Weights of a small mixture-of-experts language model, trained from scratch on English Wikipedia.
Experts: 32 experts in each of 13 layers, 2 picks a token.
Training: a variant of Adam for the experts, 2231M tokens, 8511 steps.
Below are experts of layer 3 (counted from 0) of a mixture-of-experts language model. Rows are named router (the router's row for the expert), down (a neuron's output weights, with its number) and show model dimensions 288-383. Each number is 128 + 24 x the weight over its row's rms, rounded and kept within 0 to 255. Numbers have three digits each.
Before each expert's rows: a language model's description of what the expert responds to. This comes from a sample of Wikipedia text that the model never trained on.

# expert 24
Accented letters and pieces of Central/Eastern European, Turkish and Portuguese names, such as š, á, ı, Gábor, Svoboda, București.
router:119109136096108147102144153128150115114141146134135149119086130122169148141149140129139120128163095127113107129120139072144099117135118169110103172120139079139160156082134115133150129127172106148121138165144133136111134179111124092139160109126146125105132133156121106134129156154068102129
down0:105162148146109147186115064168144151143120117111118065096156108150151128137101152126103110162091157108127150167112148090125159117164113164127133128157118108130108156118156140095148133160121114145082122135128122125101144088128181114158130142104116166088075153105154086163130096181092059158
down1:133129154152118089110099108149113126185138090070143110167112089111104122089126119088127094156134122080106114163133121099127119099061099145148119151124111082156120137140087101130113097173123082170121134137146120121115123122103135138155121121132138162102124096115138161108132097129140140143
down2:118161137138119121140126102136092125105106091106132180155139122116107113099082162149156143094148108111097137157126139125154144094115115089154122131140151076115147132115151086141127099140155155102112110152118121113147124127104143126120142112151115108110152102162102123131153117111134138150
down3:166135118134125104096134095166124125139094088145125128116084126117153149108093117126128100135117082116108161146142139124170157110118145100125121100143109134113136136118134110126139121088116110100157120110140130120125138142120140157118150144106129115060100173133127066088151126115166109148
down4:148147084118116095141108144101122122099120116127220121152142132128118113108083165171101131089119149124149153123153124138119137200119127103122128106135114147124113108124145060140133146146103150072116109091163161142170126143161138140069131122171129175103143151106115168144120169110144176179
down5:103140138137088135141085125166094124092132117196148160117145145122147100139165136159135132164141146122139131143134123088055110112141130145127130167156155152115107163118138143082154114068144147098123141140142139164124131156139111122108134161144085097144166157101170105145127137114124153146
down6:132126102095125120121142151084108106115151121145100112091125108123113128133158125123154121108130131112141123109120089100176161126138115141113114142130156145124179131134140106134108106115115070121113155078124123136123113139130114173154144086124108113099139115131142143163108180116139105082
down7:136097161092122105108160110148108194138149108142105099124152115151174128094148128120169139116082075132151136139092153116177109125124103110159134137122147169161184131113135114123149132141126136111146157122159109129081130131147135157107112147104118089090115181128153149129096145165129115155
down8:128117122130141139168133100120108122094108076085146121088147147124125098094097104093176144144158103099155133148084105124140147134078103132122126118153140159141141150085112109129119140150151107069113141141166092156153172117190112096111149122115120103123126122163100117140120121127162127148
down9:133130125131113122111125124099112071154075151134165117113138117104142157106140155103099151076088120128161146107088110141127132160140082165091102157182086135131136148090107154114143130132136115143126121149133132110122125137117137154152134121121160131127170118157096130096074147128112143160
down10:130148141119115140106134117148131106101112107157163126106126134162157108103151117138116131127134137132141135119124168111126137136117100146146149182147086121128110134156124116113112150113164159130082125125148118162176177119093118141146089132198116108155155104164105124085146115166165106175
down11:094097129151139119098146120122136091128131157126169176107159142137090109165143157130177146109100087136164161168131124121132140117118125101099148164144122163130155126163142159127134109100140099141148124114103119118103138126111161162106142160116118134145142119127160144116128124101167155123
down12:146091113120113126146160128102114138145145131144124097108137089126124130102123127138152171132108130134111130112144142119105129177101094132117103172107145094102092136146128121109109172133095117165131138132092117075112145142150147152146131159105077115146082133135101096111162135157136138110
down13:142073090136100152079093139169135151105168139112119153161104127132121143106085130131128146122137109131143121121149118146141144191146120148097141129104139116111126158092143140113153119108073164151138107158123112169115121113119122148114132092102109147111120119142105165137147141132139130117
down14:112105087162148147077114123075096148122130159078139146126143193097096154095107114145123112157185135150127198143090108120115143141106141147131127166157132095145137106096162125140130156104124107154147087161129135129118166178135098116118090121128119114152125176123112125124159134135168118145
down15:129139139103174127160179131152109107057135123139139143124139163094129126110118089119147145148132129111110131122126128064156158151133140125134167144161114147103115176132143152136170147074120104178057176109125104159137162079134154163165123127120173145084099165175108135110144139104134135111
down16:104120140137167119141111120144094118112110120165114145083159127145124138145130115151096087118114144122136098118097136107128161155123160099128145150152142095085124097142096144129119156120094098121158113148097134121111127122125109128102166131138169156092159111108143076146152114100142131136
down17:133126123154105174112116147108092141135124179155092120133129089127120116113125093163122130180114185108105133079106137129077098135108158151125148150119125142147132113150094117133120099124136120118109156133096108104137142115119144128151158134104148129143088114115122140066123108156105095163
down18:125138153171123134128108114144125104117155122166145149079102155118137135103126099124099145121089137150128150117161133112119092149095172141158127166149160106152135131091133071128119135131141111108139145179116161110149176111080163111124126115125139145119164115142127060133095133181116131136
down19:144197133139117143122160136105140110140122119095141152121062122098082161131072145140119141146159172125096147120147123137152130098102128131103093115126138112097127124124129118142082125137162091123100111150145110124162097173111106132132122082152169107130144159137088053146091135143114141125
down20:091131191106060130108133142116086136132122097113122130107117134099116138139122155133118118163114129138157143101130125122147143130115163130109157124106123131132123135143130144060160109095129106165144153123145116109115125136085077116120149090111133084084113153158124146057125155127112128111
down21:141132120181160105159126158095172089115141150101153150117138123099148095110112121160124112153106126127118102143119129170119112147057113130113116114166128108129115148080164141076106108150115128136154121106115138128160135152171129126131119154123091146135113159121117144144128134120131106131
down22:080147121081127160132125106167112136125136080116099186086103187159111146152133161163147106135114133113143115108141146099134103152101113111156140144141128119121084123128127139143143122113132173129174136133190142116161112128139141118112145145150111139146098136138136131126075091139154101111
down23:123147138127114141130148130116128140140151139123097161127114145115107141124134154135187126143155144112160167108152130107110121143151145123106105151112122078147082111132125141101168080148132094129129115105103104119106115100142145137176120148124146133152120126100162126134135087084154124129
down24:195090119102064101089149088133124147129138087098154145123129158122108099122141114163121106153129114146122162131134099158076121132109099204185122111138151134146118121122133162094190094109102115141125082157153123069144088134113144143188127142118071103114141142114145105133172105128158142107
down25:127110155131104171141135180155143090156132141098133133118157133118128157159175149117133107123112149113114104114127110097150147115102117152115121091154158116119126143130131152137091170132153112139170093107156146164186126129106138148099106129122112127162134110136110129122128126113097112151
down26:116123126096147146101050136121105142113103132167127135139154126119122126161117161109129156122114162151113099159114091095132133127136129098071147123164141098159163140155089133146111119144114118111119126107112119130129121136137158120131141142138111153107145093145115176121105142074112157134
down27:121132159099151128113094116120079118074148132154101159111071159131113084156133150107110142158122160170141103157125116129141110079120103158077113138135115112095114115106061139122167154136087124118127121118134118121121118129070147125129081128115141130112114142122174111124167119165111115162
down28:138143095208156130121112173147135120141133126102147156127123090132118110132123136143165085091112115136079174146125180101141125107123097113129149140137116155082162134149136133125126164090108103127088111115121143109130141114162120123131121154150138137148130128133127157146080138147068107092
down29:121111131167153125188179100112091110149123093133107112134138121125129089103157108100109162096147143117148140109160146162172143117132129135116142109143078100108123138143083125150105112150171159119128089135130125123121138142102097118110187136123119127099130139118129164120126172119108142185
down30:100124144121118135123123090126125105100101125147136091124133144130138138145126083160144115094126147146146179171140093132138164123115110151113102112147076124181142135162129111134150154156119180135102157164101149117126117123175131129104144135126140139150139122121077127101134161119150128146
down31:091113118111138131168132140148095139106179117113103136099122119109170111124131083128125122130109091115141164118139119173092128083132141159116086156144140136106112135089135131145195124159123141140128158183114142152120118151106170102187143127125135099129107123121146108156130137133142118093
down32:110100103138145127127092111130108083089149139155145100181109125112136132109120130133103141125119112151129135162147111095110148152130121087129093156186138066117130172144128175131150159091160105129139151127144066125167145111134117157096133127168117153116132156149161113146110122074134096168
down33:134113224161152109129106082127144111120118125094172109141130108151170164131124108104139106122126119170144161123108146108154078110124122136116111118128143105165109121109152155201138139083132147112155114127122143126120141120108109145098135180148156163126148137145171057154102091104116132113
down34:124146129125195122104111143105161139159122098134134124137130168143086104157114108116126158130129127130138140136121127110125164140079118165128120172135132120161125154120127091086120161113111085079091094155175123135158152124118106105126130165120165129116118155119143147149119121122184124088
down35:115112158140114148173117130143137150140139101116149109103137090133143149152161076121180092147119151140087102108126114129122146116086141147163095146139170087117104139140117124154146118108125142119127082072135168105108127156110114115118146152139089108153110136101138158096112126170176104120
down36:100116117171102123085126136140153083130152131102129110125160174133162125159126121105119117142125122150171088153135131117115132104113099162162153124132060129128165116095102114110182146143147174123095137167118120124155107161105140173148138121143168157133111128126105151118141131133116150109
down37:104146109151153145157149127116122175130120135072105118136141081136114126129120125123094129136108123176119107154141141109112094148132119130169132121135156096126130149135155133136121163166153159142133160143112102062149124150075084144139128092119109104102124137160171115110131114111098090083
down38:096159117067183117126182140174125126155110159136117160128171120160114148128108072100147151105092113148120147130160080151191103146062110128142084118146146132157168084126112094132126125143130104189161146111108151134055127105127128152170115110150165123126114138113151173121092141132149122121
down39:138115119130142125086174115155160092118185117127125181185142154106102120124107130093100119123145175173100118140143146141118145129139192124151164158117103102166112126161144096090149154146173126157150141156120122138148109113137079160130128139105136099095139117098126139105150077133121129117
down40:106147089122140111157183166103112168143100147107136141124115162092111123108135122105116137156062155129104128141147117080101111111149141113147098109156167102121101147119139112141140171122141123118130116116111146111140147146106164107095146151139112099141102119189152092126120059148170119122
down41:098143126112139171084068118078122118164129119100159121110129106134113126095131167172102130159088128122168126132129142101148151125097135132134095134124140077105113153128139140105095126146117164102120150133118128141173119122108119116133145144114153119117123141138118102100130102095094131094
down42:152106108138164111110123126177068116156149121130117133133126107099152096164175154126134155118124119089120118155133090132079111120152108143076105094092114107106169134123137168114115121116127138123145121144142139148098120095141122112125138115130113119136167096121135146134130208129142144117
down43:133114087127081161147129136122122075113139119162126145162155129165189124117109127117145105127139143085119096096130117102117126165159169126132077121143100131156101084133149170108135125103169142149135124114126144137126124142107154116131115135136162154141150116162123142150148108139119101131
down44:109111139139140147151178104168115134131125153122132142116154104121125117135117076124111157150116108142165148124139131166165095157117138121153141141099128121099181115112120130126114166116105145128100130091101156071085134095115101163112126146176134105132171120139147102102128086113151160112
down45:180130124144125144161110117141137122107118132111118069136166104119157143134064140086121133166150181095142104136088133146130130125175128144123172133101120123126141120140095094138132083116120140097142131124148072160138082161121124224155153155138141157128111119118166139123125152080141097130

# expert 3
Word-piece fragments inside French, German and Dutch names and titles, e.g. Geneviève, Landen, Enschede, plus writ/read/written verbs.
router:102146066121145139122175158113144128125123155154110128133114140118139150162103138123140103106163114121097114160127160126147141132112105160101103165108124090133146150111151120145136106123113107167185142129155121149113120141114114104107142087082141120142167115137150090174181162104123112145
down0:122137135130139138153138118133115157119102136118154154141144104126118126099110108102105134131112165135128115126155169117102120117166140100147122136160159129129106116150151107144143111158133142117113143120111099162141107120102137121124159148117156097056120131121127182118094161170168139121
down1:154142132107145157167135108129163139149110127131107120141134147125106124150148121128114110093150111134162139118116156117111152155135141110129079129119123101093086093072118087139137101166119072111122138151109098131160160066102114155149149066153136108101169139148141130132144142149140143138
down2:127119149157132095115076132135127127125130124134114110146117132146173130158116131090178148094151110107124175138106109107136093143140150150081132113118083142135131145127132113117090141103120101119123149143115129110129090125141105136153132122124101141136108145112168194150138116063136115140
down3:109114104129187111113092131109133154149150133163151110143135162143125118147129079121140139101110153081104114134122106118127157137108138146136124129154175123136100123117132140129121126150122120147164111144158081104140115152155144172149159142107150156144151132138105163142114129063125135121
down4:159135126192116079151155111119133157123133093114137182141122119131109117162132107121112154111141140117129081109111147142095113082113101120134115122120115161133122126145099155180091125140131152156119121180126135151172130156165161087146100170156117121116121147142137098145131102076109130155
down5:069117136107136156156154137104119163137137171149150112074138148150187136152155146111151118127120113129157126085142161154067131098113152085110125100133142149143169097135129129131119128140107134148130104138110117130149141101092134140120110178137134110149142085117105128135129137102105138171
down6:103125155130113105129149095107148120179154111102095118125185130135123123115131126112161155143140143168131140128152161091110152158187147173151145126120139147143100186116155128141131120121155130119125152141097115166100099152134151162126104106114148170104146103157161087107148112133140168134
down7:089136143136113148131119123109164152134061102105147108169147096097134129105116132142141116153166095170106100130117080128113137133100155126140130158151124102117100141100090171167137142120128120143106141161151085134165106145100123107123129132125145140126124124121140146129058096147166118109
down8:136132160085113111137097113118176102171113113162090126142137119128152082156108128149140145104122162174139082113095087130142205144122100110130120142146122127166118100137120134121128123132154120135148120165145157174122108164094143111126153151121174105099114107147084151132128113133105141108
down9:143136086122123151125131147116138126145154133140146107067095122138162124112120116146126135097140102125115124122119130085138071114112151118180132124119117113115167120145149145102102113142178144120143117164147138150146112145112116115124129099180148186097113099119099108120115127176149150112
down10:135172101097086113076059127118162130104080093100104100099158137116136113124104159104117149126131105155100152124139058147117121151152107125101120131128157051094090155077134127120135112104122106117154199196140134157117148136097140112144113130170112143123129144136122123116163100095133114159
down11:145141160123094158127121164125137105128135109149135095119116097102170093150143157138108118157140132115165112075123172114138109104147175152152140169121069066112136153134123169117137154129102108163094121143145163134121090106098117138154094136153110098100136138112147133115100106115194134138
down12:147176115154101126122087144141150094120132084128114149163146119173141187160102186136145130124165137136149112152100109158147122141100120104110116097103110128075132141166118143181126132137166098087102150146116114121107096168142123152124170098109114133126118126144134120152131168133131099116
down13:134093134158136146139124141097145104150123129122140090092146100108137117151159135090142126071124144158137119123114134085111117129115134124108129134114149146119127138126126110086122131101125102117140109150156138188162133134095170094087151134174089172112173133126118116137141112143140134138
down14:122108119124159106135136146120117089159134126139133109185102067151082151082121127122106140116164134122094146120145121152113122125144105140153142065159125164138122119130133130165104140129140140160136154106122105148129111111159120123138131164101124120088092164138128139099143113082125144104
down15:146116127127135110132123117113137153114102116105169114123078155179113139131107132149139132168128137110080084093130126154170101100115134116120153184141163131108096140101145116135148125127130131158174152159112098113128151103136090113162119120185123130082169113106149089136092085155145106087
down16:138078124153153133149113165120096119117137172124071150111134112134149107117064130133126093167111210140116134128152077157095153119147110103098169144153126147145102112127127129107106148146132170112096110109162125127145129110163173156123116128100101161115129141153091142137120129121098101113
down17:129114091132113164124156151092086164116075101097169143114109123152093085138099087118151144135136144144135123113129147153164162134125168114162131129085149184112089139128110139153095152142094122073153128141155150171113126129106084105123113118133133107086116122114157113138090091153142157108
down18:122182132109149150085080140161145086151119152090096095109150082137115120144142153090146084106134121101114124107127134136133140144100132120150105127092108092136144124122142128078107155129131116184103133144129095122147113156145101148138094094078114086144090141131082137118120145109151126102
down19:168098084156095148128128168174156127104144113160165143132141128166139160157123141124116149119134165129159099138115142129137110139130082136126125131128137090107136085110103114162100089134112125100178113093117179096105105122138127113138130124153164141114163161108134183150112127124113102119
down20:086119099170150133143129095084096129146140131145130124142108149107163125128111176118100127106163142135094141126142092093111122148117158119147110113129141083170114136134123178183134123162110076108134126142158141157117113150142107119137128165102105131161131099116148169096127156140093156106
down21:099137135167092120111101165174163147142132134091101146126122089120180142107100150125116116120167111110183148082095113102101151103159125141128175137124119117167154165137135102138163117149120144121126158087151131083135139099098123122146140086129163136139137149124140150162171178108093165105
down22:074089105153151187129139122167092119122142084127110120107117129130121127138165137168093115123098177126135114147145123145155147121136124110118110135117118174136099148139080114081132140133151120161098122101187109133153094119167157119143132093083083148142134150124138126184108155140146119139
down23:147121082102168132131128132133126092188158111146162156143127188112131098121114129146125047121108129102135130120070191089119124117126085153110110126146127146131150095132153155135121133106120091115100117143111150121105152142124174141132145109093144144116174123151079136148111117117167122126
down24:122121153121126149144149067137123110150150111121150188130159129115099090121135138131158088109133086155108142118096114165121118169105118085145132124133180133131082144114118155165181117142130123131188132129137133129110129109119128106124091133130117119141141137126090160139170116087140135181
down25:128131106162153156114109102109128145116166130109142121102142157085143154130119175141098103125146140124123140107115108165135166150134109128114141117139137156123099114104138149112153106175162114090152116145100156138148127117141117100080140114146138106086083134110132110131106132138125151157
down26:120158150086090121161158152109102149123116135124173110071137141143134123113128140103139113125126098135136113121142151136128132167136171162126138142104133137134129127139151106141129135124130130113085118126152131125142115113134147130173127153134112107107171115138132128130119111170108170189
down27:147122177103146149130147124106132128076195139094097123145144127085111126153098132128123112129088131192097120135167149115158129111149114165132105125116161155098131126133160098107091118174133155084146167160124130169128155107128102130119119153155187120142153097117189116144143141180130164099
down28:168113106112132126100097130177136129123121165156089138095131112140096136120088118081149097125132112094102120129159130087151094136125136144158116159136160176110103113124100115121098147180114180129103145147147085077134141134128107166120134081105128143130134115136138151101131155171101129116
down29:151189140103153139135112125126129135133088177142157145113127140149133094148143141116128104131120148128110156152139191127128120132123110163126093151154139125110140124146110133085171119165105124086138134090091132160166190155128104165169115104142116153112138143162159120109125098119146140165
down30:127132093092127141112140123084104130068150131124153169136135144136137167121176103152104105149145053156110131140115141122181112148149127152114134133141138163140117085111174109138155165168136106160120138120124108173136091148183114133130136105105113117130115116153133117123159137156162097110
down31:112125123177118072180138109150129143103138160092142143173096137090131107113102109105140114144106130164123104099122124140132091138124150124128127127110135118121138120090155144161142122118152114141127102141092167168142123172142142116147133121113139128096090150118111114139141148129125094101
down32:154149132131138110187134152102167128170113095129102127116116143123136105125154084106133149128094115102136108129165120057075151125110119148128136079132109115146152097148078132136124153102127147141114121112103109148173106120167128134129129114145146123132127127143126119093096122146127123096
down33:127144110203119177130154161143142148112103111101138127089153129129163119159091158117157168134148170125195154124159115131134120150141126125154123130164138102133127100127131141129105109125142123125115120140128152150135164143120124164118123114124120144126118119125163132051098115147130132155
down34:138122148097113118176124165134110081114142140118136143130106121133133124119118116171113119142126121140126153139124112097135127137186131143097188117107165117113160106140142182106132131136139138132138125153096148139132139098146091093132131138132155144132126152105140131142132126121137118089
down35:106112091138146132155121146186164134150142155145149138126142080104146114165123127126102110098132137121115113170130137134127133078138148141127181131111089104124109122126147134079154144127116100128126142131128153117125152116080138144155137130120127084124157128170131161131109145130107138130
down36:142150122090083136092093136125142142153168104130069130124128181130159152131132109118084161096107155147093126104111124149120117142089131128162073112174158159113114133132117080132165136151124125140145148104142103119145106104122148072110123167114135182071107100121157158134172135149098156133
down37:123130128158113153135083117169113167126137078137104106139072174092131135107122098193091140116122157111124136084165131119113089090070122134108083133097129085117118128150141094087084180122116145106171154133126065103140109113125142080188138131120122118106071124137119113113124124147122107113
down38:140110124102154116108128067096118119113132161105168124111144125137174116133088117129112122105123111102105164136114115155102110153164100103091101117142123121098109103118152112141140114135131102162154116113119142131124139100142161108068119133130065131137135096134111080158134120109098165111
down39:158141086146127125143149085125126126129143128139129166162101147106144118061162126092121166204122099190150117121120088161117145154111116102131115120109110151117104130147149149139135082106150155130170087109100139150181133090129156120160105152116165126088117133114162133108166088123174146119
down40:128109137126127105130094150111138114185144129169103165129134163129122113118148112110140139121135135164148153097069146115099149126160148156113149117124160123154126084137100124102126096135134118162117112121070108184111121150146122112129141113121152111106134117093156143171125125109153103155
down41:162144127122120115091155061110136119139098165096116131114160109075146143138154155145116127152098101149119097120125176154118144107073148122135155115124117102154150139159143139113135113153085129114145130098081113136157091123109185136153133106141101140139126112142097126091117133132146157142
down42:112104060112104155167107124082154117105107134106129149101105119127136115178127156136117129135151152164139125120098156114097106177140135139104155150114121136138103128146171097105096121126115150096162155141138139111151105129128120130153121149163101148104120175080132108105150141130142107176
down43:136140109128126156083128160076072165147159129178161148148094139106143105125129091110116124164090135139122095108158131109138105116166121157182147135163130124122139123154126093117143154131105152148176169125104128118102113093165140124147144146142105141135116122141098121092116107150123103148
down44:145104149118165109131117092123101135187160118138160117130156122111136088141126169119186108138094121127109113108147168113164127094137138156168106154104142134128116174127123127131155125168063141160182120159109167144138130130146123096124126081128154142135111107124135132120123123153127124112
down45:140122096133124159165150199153165112159125137077086131110126190080116125116150109133140138152136130144102130106120161096133101132146137148150187165114104099133158131116083129108109115114109169127150156120135129126151153109058125129118136134133115072106140094091088143153103113144131162146

# expert 15
Word pieces inside Latin species, genus and ancient Roman names in biology lists, e.g. lithodactyla, Turner, Artemisia, with authors and years.
router:078123134096133122118107136130106097143122132155116172121114130121164116150169141113112107111100102130146091149118166100161162128127104171116109136145118107118160156120156108113119116103102062145146176138160120138123117170135160126125129093145151127137157152115172150130159121120107163118
down0:156111178146149134106088109099127114111127123097087116139135129139123142119148135159146122108152116121123104132144153129160123160154172167149211141104145104154120113138129107128064098104149115129092132109162129121150084147161117150167146147108109121107136093116120175122154136112110126132
down1:128096144176129128127071122162137099136150105134150123118123083147120121112146163132132145133102120180132091097135143141158130148120140102096108089102078140123142141140146140139116165179141147090092113131171110111136075119159158127102110079129155161104117118138121091126150131131135151094
down2:152130115099093153097134117113150150146134070132112136183124132145118118149145115134142111129145113143110107107118126118101121158131152127146111154094085152147125144109111143127135141179144113138174112132069153143116130105168142131121128154121114115150144120116075101083141181148142155097
down3:114126116131112154127140138156128133154105150142149110128079141150141136168163147137141139125139107121111106158114107139141129128155129154094140113125126149117129121156100161114132148126140088128154092116152127129119116169143145138121133187126088114108087145091129098110128146162167125132
down4:165129175099170137130117140166169143117133103115188116167091132162097143108099132130111110126140115148113102113170115101087133108136149138100121124120109118125162120119144136144161146156147129086168139154159127131122167161114133124098106108142140112096130098096136073146158114150125116138
down5:121130155140127150154143141118134114104121133094138125082139111118117112103117131124111111139166165138143174099138131130130130139112137154087164108126089173155160091126115138148152175124148172097126125118193163148150163151104096138144142166091146119121132146101144168108067114078106146143
down6:133145125149118138130145088130119049148148169112121125128138140086135141139143157148128157130133151068105152121092114116155151142075120139134133146118140137116161132087125144143098157162115133140119147136159107139091120092114162114100088145116097148145118099117167165083145174089072128150
down7:150121114101125134151136111124110098096092095081171122133139138148153123143124131137150176128130144127098179107149112142139113140129124100159131097117114145149079179188169150095135106099136123145144133080135108131162142149142145110093121140077120131139129168143137114146128097099125173151
down8:131176096172101113142148167104128120126147137125117109111140121096133100127120138113106143120188103120122125132124130152187127153084144158106083103147158150092130125117108092060110126135141120092175152133112126147138124145110152127129163116100127050141143112111143127136109134113122120094
down9:155151090107153148122104082087089107119143122156107130128142175196113125075120099111134145128096186099121106153111122104175143125103119140091153102137138111101133169171142118111130116130155143114142151100134123149174093124135112142123113131136115116144146138108127080114185132130143118182
down10:140153103113137134151121111135082105109182098114086085090084165144141067121115098069123125114128138125159139142119142126119097103115130128182168119131131129124124107123140109160107168174145130122143128142113109100144180127134118130136120162112117113145132127125134139113125104143149127128
down11:136110141114109118138120145119138139154137071100125107126105156111136117085106114118113149131144137145142131139122150129111138167112148123120149112100121164142143123134115115176144144188168160073084107136140150136154151101133145128150097131097108143147136104162091104098167084142148120151
down12:176074120126138138128104115098099100120138152164134120120077115096151097094113144176155169110154142136135144044109126138139118148115108093142164134118124125101148121161118089118120131100144131156096138138103150137111155138098132158161132162100131137104156106144124161170124131131155109145
down13:134151146126110117125153129126122071106126113169130125092178112123166120181169125147105111109128134154110134089121120178143133153095131165133127111124098132134136178122131106125111120139094116111131128114121109129160128102159123086107136160127137155171154146115119115120112150134128106142
down14:128116105128150145117141103144157116120177127134144095178133108115135138132089129158137160186124153125141123152151102116145153076141130145094144087133171102093130181115133161071149129143135130143182093148155091123136098146149122141144139108162115100113114146151160117143089147161126126122
down15:154076179131133123129115137130126094119058129146130146147102147073147129136076123106124106087092112145107151142183145143132128150110148174112124119082153148109122116109097149170148126145151090144165108158098158147104133140130161128145118153151190081089084145118150134124120121129128109115
down16:105164154157157126125103111109126110133113092142145111122151110112133131111127134073088116131125158109133102129151140128087132121097141173151108121145130126129115131103151102148126167105111142138156144130152131183129080123147102126144135138115132161107142100125086082116131150095148159093
down17:139155123099134116137144148103099130100110072163105106191133119125135122169140142115122150101129116145123126123102115106140113100066097160124168133095123118145126145140188132164092126139134174117126107131135148138112157092150095118127148115113114116129142064136121104130169100143140132184
down18:116110141100161114095118129127113129103106134099124124165149151188136167150081131135112151143153144122133177166134142168131103103106128072125131135146143143170118151129169103160125111134122122105126102117116124151127126174132126137110100126134143117142138107141129122123130153113134113125
down19:128113119157120062135143115113110133137144157123141146149112148108155146150146180118154175158173128117141119161135200130092110123132173082098108127114145117119121097146102134144141090073113100118172175130141116134140128178121161110089126093080127150099152118148156150117153133105061175119
down20:146145129149134123092147140113135105136125127087136080146112140100170131102113178154097111132139156146088130170141119139144155104111115169110116106079133149102127109126117155128157136166123086117071094115132168100124075093146148123118142117150116109098126135114120121167115093132119126138
down21:105164156104151122149112109164097128132133129102091118065088133132110083158097159142102136167103114142141094158132133109097119109148119146138115121090131123130154111125088126143147145112116131144102144119111064087139176097147138144111114133173155110120127076110109103103117144152143115096
down22:142132121083161110081143087150154150138156084173142111148146136118133117158153075150121142157118122126136118102102128101100161139121122114126111135133119129153141116117161140106159112105163126127111139177111118086109158179145109165124136175122143109161107094131135115127093148120114119127
down23:154134145114159159137140108083146118132128133161094115124132163122094119106165109114128152115162164109138094158158130118155128086111160125105152118093135117146142135134136141085178111143165156145187152117132134160136070113105140124132083120093112145103129111100156158147095119200114137160
down24:093086155194086142138135162102116137151156120104137111140116061165108104138119104124131097127127117129145152125142176148140119155105136093140095088142144141121096125102148096119139096139157163142132084121132121102056131075154144124156182104131156165110165149115094129160116158109124162123
down25:140155119129121166166117146129170127081183161159126166125184104148160172154143121142139135137093156149119101147109091156131134125125081113096108118138142110113090136104118100173117138147182107136111123149134129140135090120141164129072152188133143154144159111130139153111119183120112157114
down26:121135157122116143141145134087147082106109119159120169152154139125145138140120165094109145097161121120134144089124131132116153130114133128133163150122108138114142087085108116153145147125163142108136065135129141127127128131120144165111156119146117138143136145140101107135147123124172082093
down27:149145163106150131128117175149136118105114101114124126115163135134121092126150107115123140135101121084145104187102121124152142134105120161129127137148145119119189108111093133160170122195138171087094154118101135145112159153120048135098139142113141123082094135143140104176107114104103133105
down28:182143077129150141134123121116168153118127116074160111125132123137124109159101130183158163131160112129124119125082102112161118137170148106120119129138122101121151111128097161125133105103151107145114129081141148141161101090146111096155121108126147115121140131119084159107132153123145135143
down29:165154123124181140138118166187134129124173134125138117178119100123150137160092107152108079153120102178123137138137109123121103145151106145080139132121128138164151091164099164119114130102094133152110116138164084138108101130099128120130092159111136117135159108100132123174122099126095144161
down30:126127136135165155080169172137114148116135078155119129077109159128114119132167081102127117113095162099158141115155116159133139124157126182105130116155083163129141146142083141142111170153143136134109134165156128169130163073108151124156129142152107130118142162181097132106100120148105076112
down31:119155135099117129123116124080090165171094137124154101093120132113116099126137151110083174147095136109125134131102136133125142119088137134165132130098143087116145124140127126107092059144106115147146145162128160118118138129127103106123129099102137126128098107182121102128141138149128097113
down32:147119173159153089129130105152116116117132110134144090136090089108141146169132114115103145116131152125143137163140169124140117144076132142127136085153145129117124141115142132146172106163117106119164118127159124144152180102123124133152137103118142138088109121149141170108152107135119079132
down33:108173113137108147119140093102151110117152140159135115118118105123106144132138136144111110077150142133107167140123127135129119134107134128091131129131149148138144109181121116149108168141144120169079128134117123104144137111090135120133132089152160127136124138113083098106094177102115128156
down34:170165138137133148133157110112137090165165123129141124119101121191094123109122149104099138159141083123132140130149099146161137138116131154128124169162122122150109134119127143106143101112118131160125148125085124128110101128188143091145121144173107103100100151146197101147146153106136110146
down35:119125187174144127121161117120108093116115130132133115110114111148133088149116109187160150137155146117153107078091090184135130129126122153133153118102116162104176124105123132151155110125109129142110101160090138154101128063089174106169153100140153123108094085144162167111120178107102085169
down36:132116140131129100117112091147141123143154095152089138162138094114114102118174158113142155112109154142128150120133123135100092124117113096172165107159137150134154107151122166166124131091129131133181119131100084069126100146099113123120118130106149126096141102189194086157148138134092149113
down37:107073170150135128172123134146130098096140126178103145156148153085103162120116094133117150140105146128134127124116114131143148146106122124127131119133118143098162090147144105164164136124100132116156157130158161128112135140133110152166094115098145149098156120120144145105129124102114126152
down38:112138127156086139082100131105103119139159133095144113112082122145138113091114128139118059149212159121124090111134146123102147151121167101132112118117125124084111128103144153110130132127113124149142108122125121105162105138137166131148112107118098127152163167139135126127147101144137134135
down39:165181161186105153142176148098134080145117142131144138125132172146127116127164118106144123103116158185111128112169135150176117103152147111109132126128115111098088147133089107128131156152112132133123108148127108120118138127123107085115148131170140164125109136143133106142123145135113147129
down40:104151128107103128137133127149099141171152087117164122132081117122132087086117130153119163145112176142110146091117117149131098131080116124182147124118142155098131109145173149128134110132124117119150164139114100106090121110141119162164121121133081130138143117157127169161137108106085151135
down41:104147137145130141155155131160089125125139129139112120127120086106145144112145117101101141125123123126092126112083133104148160112090143095142112124115093111132116124145125158109110089108123097111138130159135133153115132073117122130094137101166172106143095122137134127164136142168106117120
down42:133097114127137121144102162133131129104118110130128101154072120176098112156168105101156134108136141113135137136158152122103111111120159166087149149152149134137129166143143136118116092136131095124119135148117149116142110179127101142121111100157106109144142119137112100119102133136098138136
down43:125149145148136129152145131111138117124123135167127110064092161132139096134142110139125139092148102144121148108173134120111072103139123117134090120116131101103125122109138140134159109167109149073109139105115166170146140123161129124119143130126143138131137130151134110121123118133166152147
down44:142136103142123100158141144097147120095114144134143153145126137134176121165056168124151170123107108170156088147127144126116138121116076158109134141169150106107144118162140096149134142141152139122090155093152159090129083126131115136139128176146173121149143136136121105103150141116120110130
down45:107091109140135158084145108087090100143164157123096153153125150135104170145119110186108171133115184127161147130133127171108100099122117161114119129131134160095114104143163184122105115154114168136161116119103162111101128130106119160137131111109120182120112143121161126079080123106148213108